Experts of a small language model.
Size: 9 layers, width 256, vocabulary 12038, 50M parameters.
Experts: 160 GELU neurons an expert, 4 picks a token, a softmax router.
Training: a variant of Adam for the experts, 361M tokens.
Below are experts of layer 4 (counted from 0) of a mixture-of-experts language model. Rows are named router (the router's row for the expert), up (a neuron's input weights, with its number) and show model dimensions 0-127. Each number is 128 + 32 x the weight over its row's rms, rounded and kept within 0 to 255.
After each expert's rows: a language model's description of what the expert responds to. This comes from a sample of Wikipedia text that the model never trained on.

# expert 30
router [132  79 156 144  62 123 115 115 127 168  78 131 119 123  96 149 133 157 129 141 128 162  29 125 171 158 116 142 149 125 131 105  91 176 113 111 111 147 151 106 102 121 135 138 159  63 142 203 123 123  95 118 159  99 133 171 138  96 141 177  83 174 204 120 157 117 129 150 139 110  97 111 163 114 139 169 128 115 145  88 120 148 102 132 153 136 125 166  99 152 170  82 111  57 173 164 134 125  97 102 129 168 131 183  99 145 107 144 106 146 117 136  76 173 147 125 119 150  96 101 174  37 198 161  80 141 114 138]
up0 [ 90 126 137 157  74 115 186 126 136 110 123 126 122 146 132 150 133 123 149 192 103  74 166 145 141 121 137 135 167 119 138 135  93  92 137 103 147 110 141 125 126 127  91  89  93 104 143 118 153  77 146 113 130 104 133 122 153 108 147 186 176  88 115  93 132 119 165 141 118 122 134 147 132  87 144  69 169 181  92 124 120  88 140 123 142 139 161 138 106 172 151 132 119 145 132 122 141 134 115 102 134 128 133 113 140  96 127 128 169 142  80 108 173 129 130 173 164 125  61 115 175  85 133 139 123 217 107  18]
Table digits and punctuation

# expert 44
router [113 136 129 155 114 142  95  90 119 151 174  82 195 131  60 171  46 192 122 183 146 126 145 150  76  98 169 147 122 130 115 131 110 211 142  81 138  84 112 180 140  67 130 164 115 141  78 197 130 153 148 154  87 101 158  79 121 139 116 105 128 131 214 135 137 133  96  67 128 151 207  86 115 193 120 127 164  45 126 159 170 137  88 113 124 108 136 115 137 110  97 123 103 118 140 133 101 164 186 157 153 101 143 158 139 136 125 108 135 130 152 126 162 145 142  88 186 108 102 118 140  91 101 114 136 119  78 146]
up0 [121 151 100 156  48 125 152 134 134  99 107 141 145  70 171 108 153 136 179 131 130 111 101 112  89 127  86 153 162 114 151 151 142  53 145 105 164 150 125 136 125 144 141 169 103 174 103 109  68  69 151  98 156 167 157 144 110  74 146 122 114  86 130 115  99  64  90 157 107 112 132 156  99  71 111 156 175 128  77  96 129  69 109 144 153 163 116  83 120 161 165 166 122 141 117 108  95 140 136 186 155  83  81 103 104  49 195 155 100 178 103  60 159 145 158 141 176 104 189 121  89 145  86 146 162 179 111 123]
Nouns after "the"

# expert 13
router [166 119 110 154 163 124 134 108 127 180  97 123 180 143 108 143 165  95  79  51  95  97 166  96 164 116 159 156 131 163 102 165 159  64 151 102 191  99 130  82 127 204 110 110 102  83 144 138 212 133 115 115 125 165 134 123 200  84 105 126 157 164 116  92 131 131 161 126 123 139 106 130 139 131 163 141  89 164 188 155 116 133 142 150  97 116 112 147 106 125 189 103 179  97 131 115 146  79 101 125  76 152  96  74 110 168  48 130 117 120 158 137 109 173 120  85 120  96 129 101  89 112 171 194 112 175 132  92]
up1 [ 75 154  97 135 117 160 101 144  71 126 133 107 111 111 135 101 167  77 166  87 138 117 125  81 152 149 158 137 125  85 113 173 165  95 149  99 131 149 147  89 115 145 167 107 109  59 154 102 159 155 210 137 102 157 131 157 113 118  95  82 180 112 134  94 107 127 187 134 145 130 115 110 128 121 139 136 135 133 116 145 128 128 113 121 163 120 144 150  75 107 154 114 177 126 177  37 113 133 147  93  80 152 117  59  72 127 132 140 123 107 151 109 170 141 143 103 161 137  69 149 138 163 177  66 111 166 157 128]
Prenominal modifiers

# expert 36
router [ 98 155 181 140 117 104 118 122 149 140 117 134 127 143 111 147 154 133 126 103 168 164 139 137 135 146 113 141 105 125 161 158 122  61 179 144 131 145 134  53  95 117 130 139  94 117 126 163 140 121  90 170 135 124  75 157 138 104 142 157 152  26 133 142 107  95 122 134 128 158 144 199 137  94 127 122 131 154  77 115 151 113 171 108 149 164 143  56 156 109 175 202 191 209 123  82 120  83 123  76  84 150 135  93 111  88 125 142 173 139 100 130 170 161 149  80 190  92 105 156 141  47 139  99  97 139  98 100]
up0 [126 175  68 126 148 132 162  71 134 138 137 123 118 115 150 118 147 143 144 117  99  67 136 121 214  93 140 182 117  63 138 138 148 100 195 119 143  78 119 169 126 164 137  64 135 173  90 108 115 103 168 151 107 130 105 126 132 206 115 154 142 133 154 102 125 168 143 110 140 136 166 165 139 123 140 152 131 126 104  80 113 120 202 127 168 195 150 137 136 112 127 145 125 159  95 126 117 114  94 118 160 122 112  77  81 150 117 123 148 107 155 139 113 151 182 135 137 150 123 114 160 125 173 205 133 201 122 106]
Sentence and paragraph ends

# expert 16
router [164 172 124 106 194 163 178 167 111 144 139 167 100 131 174 150 146  94 152 138 138 120 107 140 121 170 148  75 126  84 141 145 127 142 122 133 145 126 142  89 140 174 150 117 176 119 179  76 107  64  82 141 157 116  95 140 171 139  62 168 155 180  92 180 116  82 111 123 148 127 104  75 122 146 107 127 141 168  76  70 189 138 186 125  79 118 165 151  51 184 146  93  85  99  82  96 120 114 105 164 185 144 161 139 106 170 122 119 106 150 157 162 151  97 121 134  98 100  93 185  92  74 168 127 181  97 110 165]
up0 [104  93 150 195  99 133 105  61 185 165 101 133  88 107 133  51 148 107 144  88 127 127 136 124 135 128 154 127 133 137  75 167  59  88  91 106 138  63 158 162 154 167 108 148 115 159 136  86 130 164 143 125 120 153 106 122 108 203 156 136 143 144  91  91 147  90 118  68 102 138 159 135 152  93 150 153  83 187 120 113 130 132 179 116 113 151 126  86 117 143 136 111 150 102 124 137 130 156 147 160 142 137 147  84 141 147 163 138 161 114 119 166 139 166  93 195 160 176 194  89 109  98 113 128 124 117 111 132]
Digits inside years

# expert 38
router [ 93 197 135 113 124 102 111 184 107 130  99  92 127  80 201 114 130 122  96  88  87 152  94 121 165 180 114  89  89 167 101 111 112 128 160 165 137 112 145 131 137 156 116 209 125  72 158  56 144  98 185 128 135 152 148  83 180  93 152 121 114 164 101 149  95 186 146 142 176  95 101  81 149 124 120 141 145 149 125 189  81 151 129 185 160 145 118 110 123 128 103 120  92 158 104  74 125 102 131 129 142 113  76 183 103 107 168 107 139 150 136  99 124  90 155 122  94 131 140 121 124 190  46  72 154 152 141 131]
up0 [144 127  62 144 104 115 156 152 178 153 131 119 185 161  91 117  41 130 136 152  96 143 135 167  91 160 187 124 121 120 168 107  58 135 130  99 131 163 114 139 143 111 141 133 189  78 112 139 114 124 146 129 199  63 131 111 169 135 140  91  92 104 162 157 157 164  65 157 162 105 200  94  87 181 120  86  67 116 138 141 132 195 141 122 149  35  94 109 122 123 149  83 135 120 104 173 123  87 153 178 179 153  81 108 122 118 124 126 117 141 139 104  72 156 143 168 159 114 133 116 133  95 123 145 135 107 161  60]
Foreign name middles

# expert 23
router [122  90 172 144 104  91 119  92 163  93 166 133 133 157 106 140  96 109 183 116 131 161 155 108  77 121 133 133 183  81  83 163 128 131 156  96 132 141 148 152 174  58  80 165  88 119  45 123 193 121 148  71 118 137 148 120 127 139 127 155 162 135 132 101 183  79 101 103 103 151 189 121 115 135 166 107 118  99  93 103 140 108 136  80 122 136 101 172  99 174 129 108 122 174 157 144 124 116 115 162  81 132 124 108 136  93 178 144 154 101  82 131 104 162 147 127 214 101 118 133 110  22 161 171  97 177 127 136]
up1 [118 120 162 162 117 162 136  97  96 148 118 107 123  62 136  73 137 104 210 102 131 122 110 101  99 136 124  96 150 106 151 181 105 156 121 183 143 124 118 106 106 124 149 173  88 154 101 111 158 128 182  97 129 157 114 150 128 118 162 109 129  72 128 107 128 178 142 154 175 144 191  89 140  96 152 161 126 139 106 170 144 149 101  88 153  73  68 122 101  86 164 189 165 175 108  75 130 191 177 141 152  95 168 120 149 102 160 187 142 104 147 101 205 151 202 172 145 123 118 150  99  93  62  96 139  98 127 111]
Noun-phrase modifiers

# expert 58
router [138 190 117 142 100  99  99 124  79 135  95  91 136 147 135  90 114 144 150 130 127 138 149 162 144 155 106  59  86 156 157 151  89 167 107 122  94 121 138  85 133 159 126 159 141 107 175 146 132 122  89 147  88 146 115 165 160 118 141 130  80 154 219 108 130 155 119 175  87 119  84 107 193 125 119 127 183 108 181 162 107 147 134 138 112 140 100 146 166 149 160 116  51 119  59 107 110 110 161 151 156 150  84 175  74 180 133 105 208 114  85 153 181 151 154 143 146 164 159 143 166 127 105 115 144 166  94 119]
up0 [133 126 161 170  85  90 163 167 145 107 137 172 154 160 126 103 127 107 117 149 115 157 122 109 126 134 161 184  90 118 175  85 160 104 142 140 107 164  96 128 124 112 185  36 119  92 156 193 157 151 122 123 145 133 118 136 123 155 130 107 100  99  95 146 158 145 111 161 113  93 129 134 144  92  92  93  84 100 148  67 101 103 129 125 137 142  95 152 120 206 128 118 106 155 119 189  98 106 174 167 104 140  81 128  84 147 170 162 237 135  80 126 156 102 171  68 138 140  88 188 192 152  96 164 113 118 129 131]
Personal name completions

# expert 62
router [144 161 140 113 151 133 147 152 101 148 115 138 170 102 130 115 119  93 164 163 195 145 138 136 154 121 159  70  87 154 160 171 121 145 160 103  97 131 105 109 153 159 146 196  85  75  24 146 116 189 149 119 151  99 166  78 148 152 148  98  47  83 157 161 150  71  86 159 158 166 130 103 177 194  80 148 105 130 139 163 111 156 157 172 111  51 115 126 169 135 119 145  98 106  85 111  90 105 152 120 182 147 143  92  64 137 103 111 147 150 120 150 156 177 184 115 161  78 124 116  95 131 123 149 178 106 139 133]
up12 [146 106 135  96 112 122 125 122  82  64 156 173 115 148 138 107 112 104 119 161 161 140 112 115 143 103 103 113 130 120 120 171  61 137 144 146 103 136 161 131 143 129 146 182 122 108 190 154 186 153 189 121 155 141 108 133  86  79 158 160 111 173  81 163 145 132 140 170 115 105 103 136 169 138 109 181 145 144 174 150 149 122 112 122 152  80 103 144 117 157 103 171 133  91 148  87 119 122 174 148 115 118 147 141 114 116 115 138 180  56 109 111  95 118 164 191 172 106 117 153  92 105 109 119 120 134 160 102]
Foreign word endings

# expert 26
router [ 90  91 128 148 179 100  91  88 154 155 119 109 161 133 120 142 141 137 178 168 146 162 145  97  51 100 139 148 190 120 150 136 200 101 128 110 113 114 169 185 121  92 129 143  96 142  63 156  86 184 128 129 123 112 160  72 166 163 135 146  92  19 144 119 190 138  91  89  92 145 166 128 139 210 149 107 128 119 139 120 133 131 170 135 129 149 140  85 185 116 139  85  87 119 178 156  76  52 125 125 146  96 111  98 158 126 132  98 128  76 119  81 100  99 116  95 181  96 173 105 155 182  83 135 132  84 158 178]
up0 [121 104 119 113 184 113 136 137 121  95 102 164 168 145  81 149 150 102 131 157 127 151 126 155  87 174 117 113 134 140 180 161 221 152 157 172  81 119  86 152 106  40 102  95 127 151 116 150 114 160 170  99 101 150  94 170 109 165  77 155 116 146 141 157 217 135  75 153 140 118 164 104 149 145 122 198 183  87 131  49 130 159 149  90 101 131 163 110 116 154 161 110 137 106 166 137 126 104 151 209 126  57  86  87 110 133 135 133 168  49  71 126 144 133 185 108  79 169 112  89 117 172 144 180 142 111 111 108]
Word-initial fragments

# expert 27
router [114 158 179 173 157 160 110 189  92 139  91  76 120 121 132 101 146 147  99 160 157 144  64  61  86 199 148  67 146 115 163 134  86 119 168  92  95 130 133 144 134 167 118 124 175 178 136 142 132 135 108 105 173 156 111 155 149 157 131 135  73  86 200 116  94 126 166  72 110 115  82 163 113 102 196 115 139 142 108  98 153 155  77 177 102 133 137 148  88 169 131  99 117  82 113  95 187 175 101  94  87 180 159 152 164  68 116 163  64 176 126 106 109  68 133  73 129  72  78 133 146 129  93 107 122  86 106 127]
up3 [ 84 191 128 146 107 143 161 118 128  84 153 102 127 137 160 141 165 128 118 125 145 133  97  73 104 148 121 129  85 164  77  95  88  81 154 123  90 181 105 236 151 144 141  91 170 109 110 120 125  76 189 121 139 121 112 138  97 140 138  66 124 110 143 110 145 164  65 143 144  63  91 170 139 102 182 113 125 146 163 166  95 133 138 124 142 119  99  81 117  91 109 153  85 101  96 128  90 145 123  87 182 122 138 105 157 146 157 154 124 109 195 171 136  47 114 107 121 134 155 122 133 194  90 125 121 148 158 108]
Leading digits of numbers

# expert 22
router [180 104 200  95 114 166  87 115 190 126 103 137 137 106  85  51 130 139 111  78 116 134 133 139  73 172 126 139 101 116 144 140 126 113 150 143  87 123 155 139  79 136 146 102 184  95 126  37 103 127 109 133 100 103 107 187 125 157 110 124 123 170  63  66 137  94 160 115 122 104 115 122 104 155  64 100 133 192 107  42  79 163 170  91 119  99  92 157 104 113 141 144 115 112 107 165 135 123 113 153 134 124 115 107 144 151 139 175 142 115 120 145 147 101 123 155 129 112 160  91  90 153 156 106 142 101 129 121]
up12 [159 102 133 115 123 172 170 155 158 147 152 113  72 115  91  91  81 106  86 103 146 133 119 136  81 148 110 131 124  99  81 118 109 139 126  83 149 179 105 111 126  96  90  80 118 133 145 137 131 165 101  98 109 122  98  91 154 148 121 166  73 132 139  93 106 152  71 148 122 125 199 154 140 118 109 117 132 110 122 118 147 114 152  86 183  83 111 123  92  94 121 217  92 109 132 125 130 136 156 190 222 118 153 108 187 145 141 222 105  70 149 137 113 126 133 157  49 115 149 133 120  54 185 145 167 159 114 123]
Infobox measurements, coordinates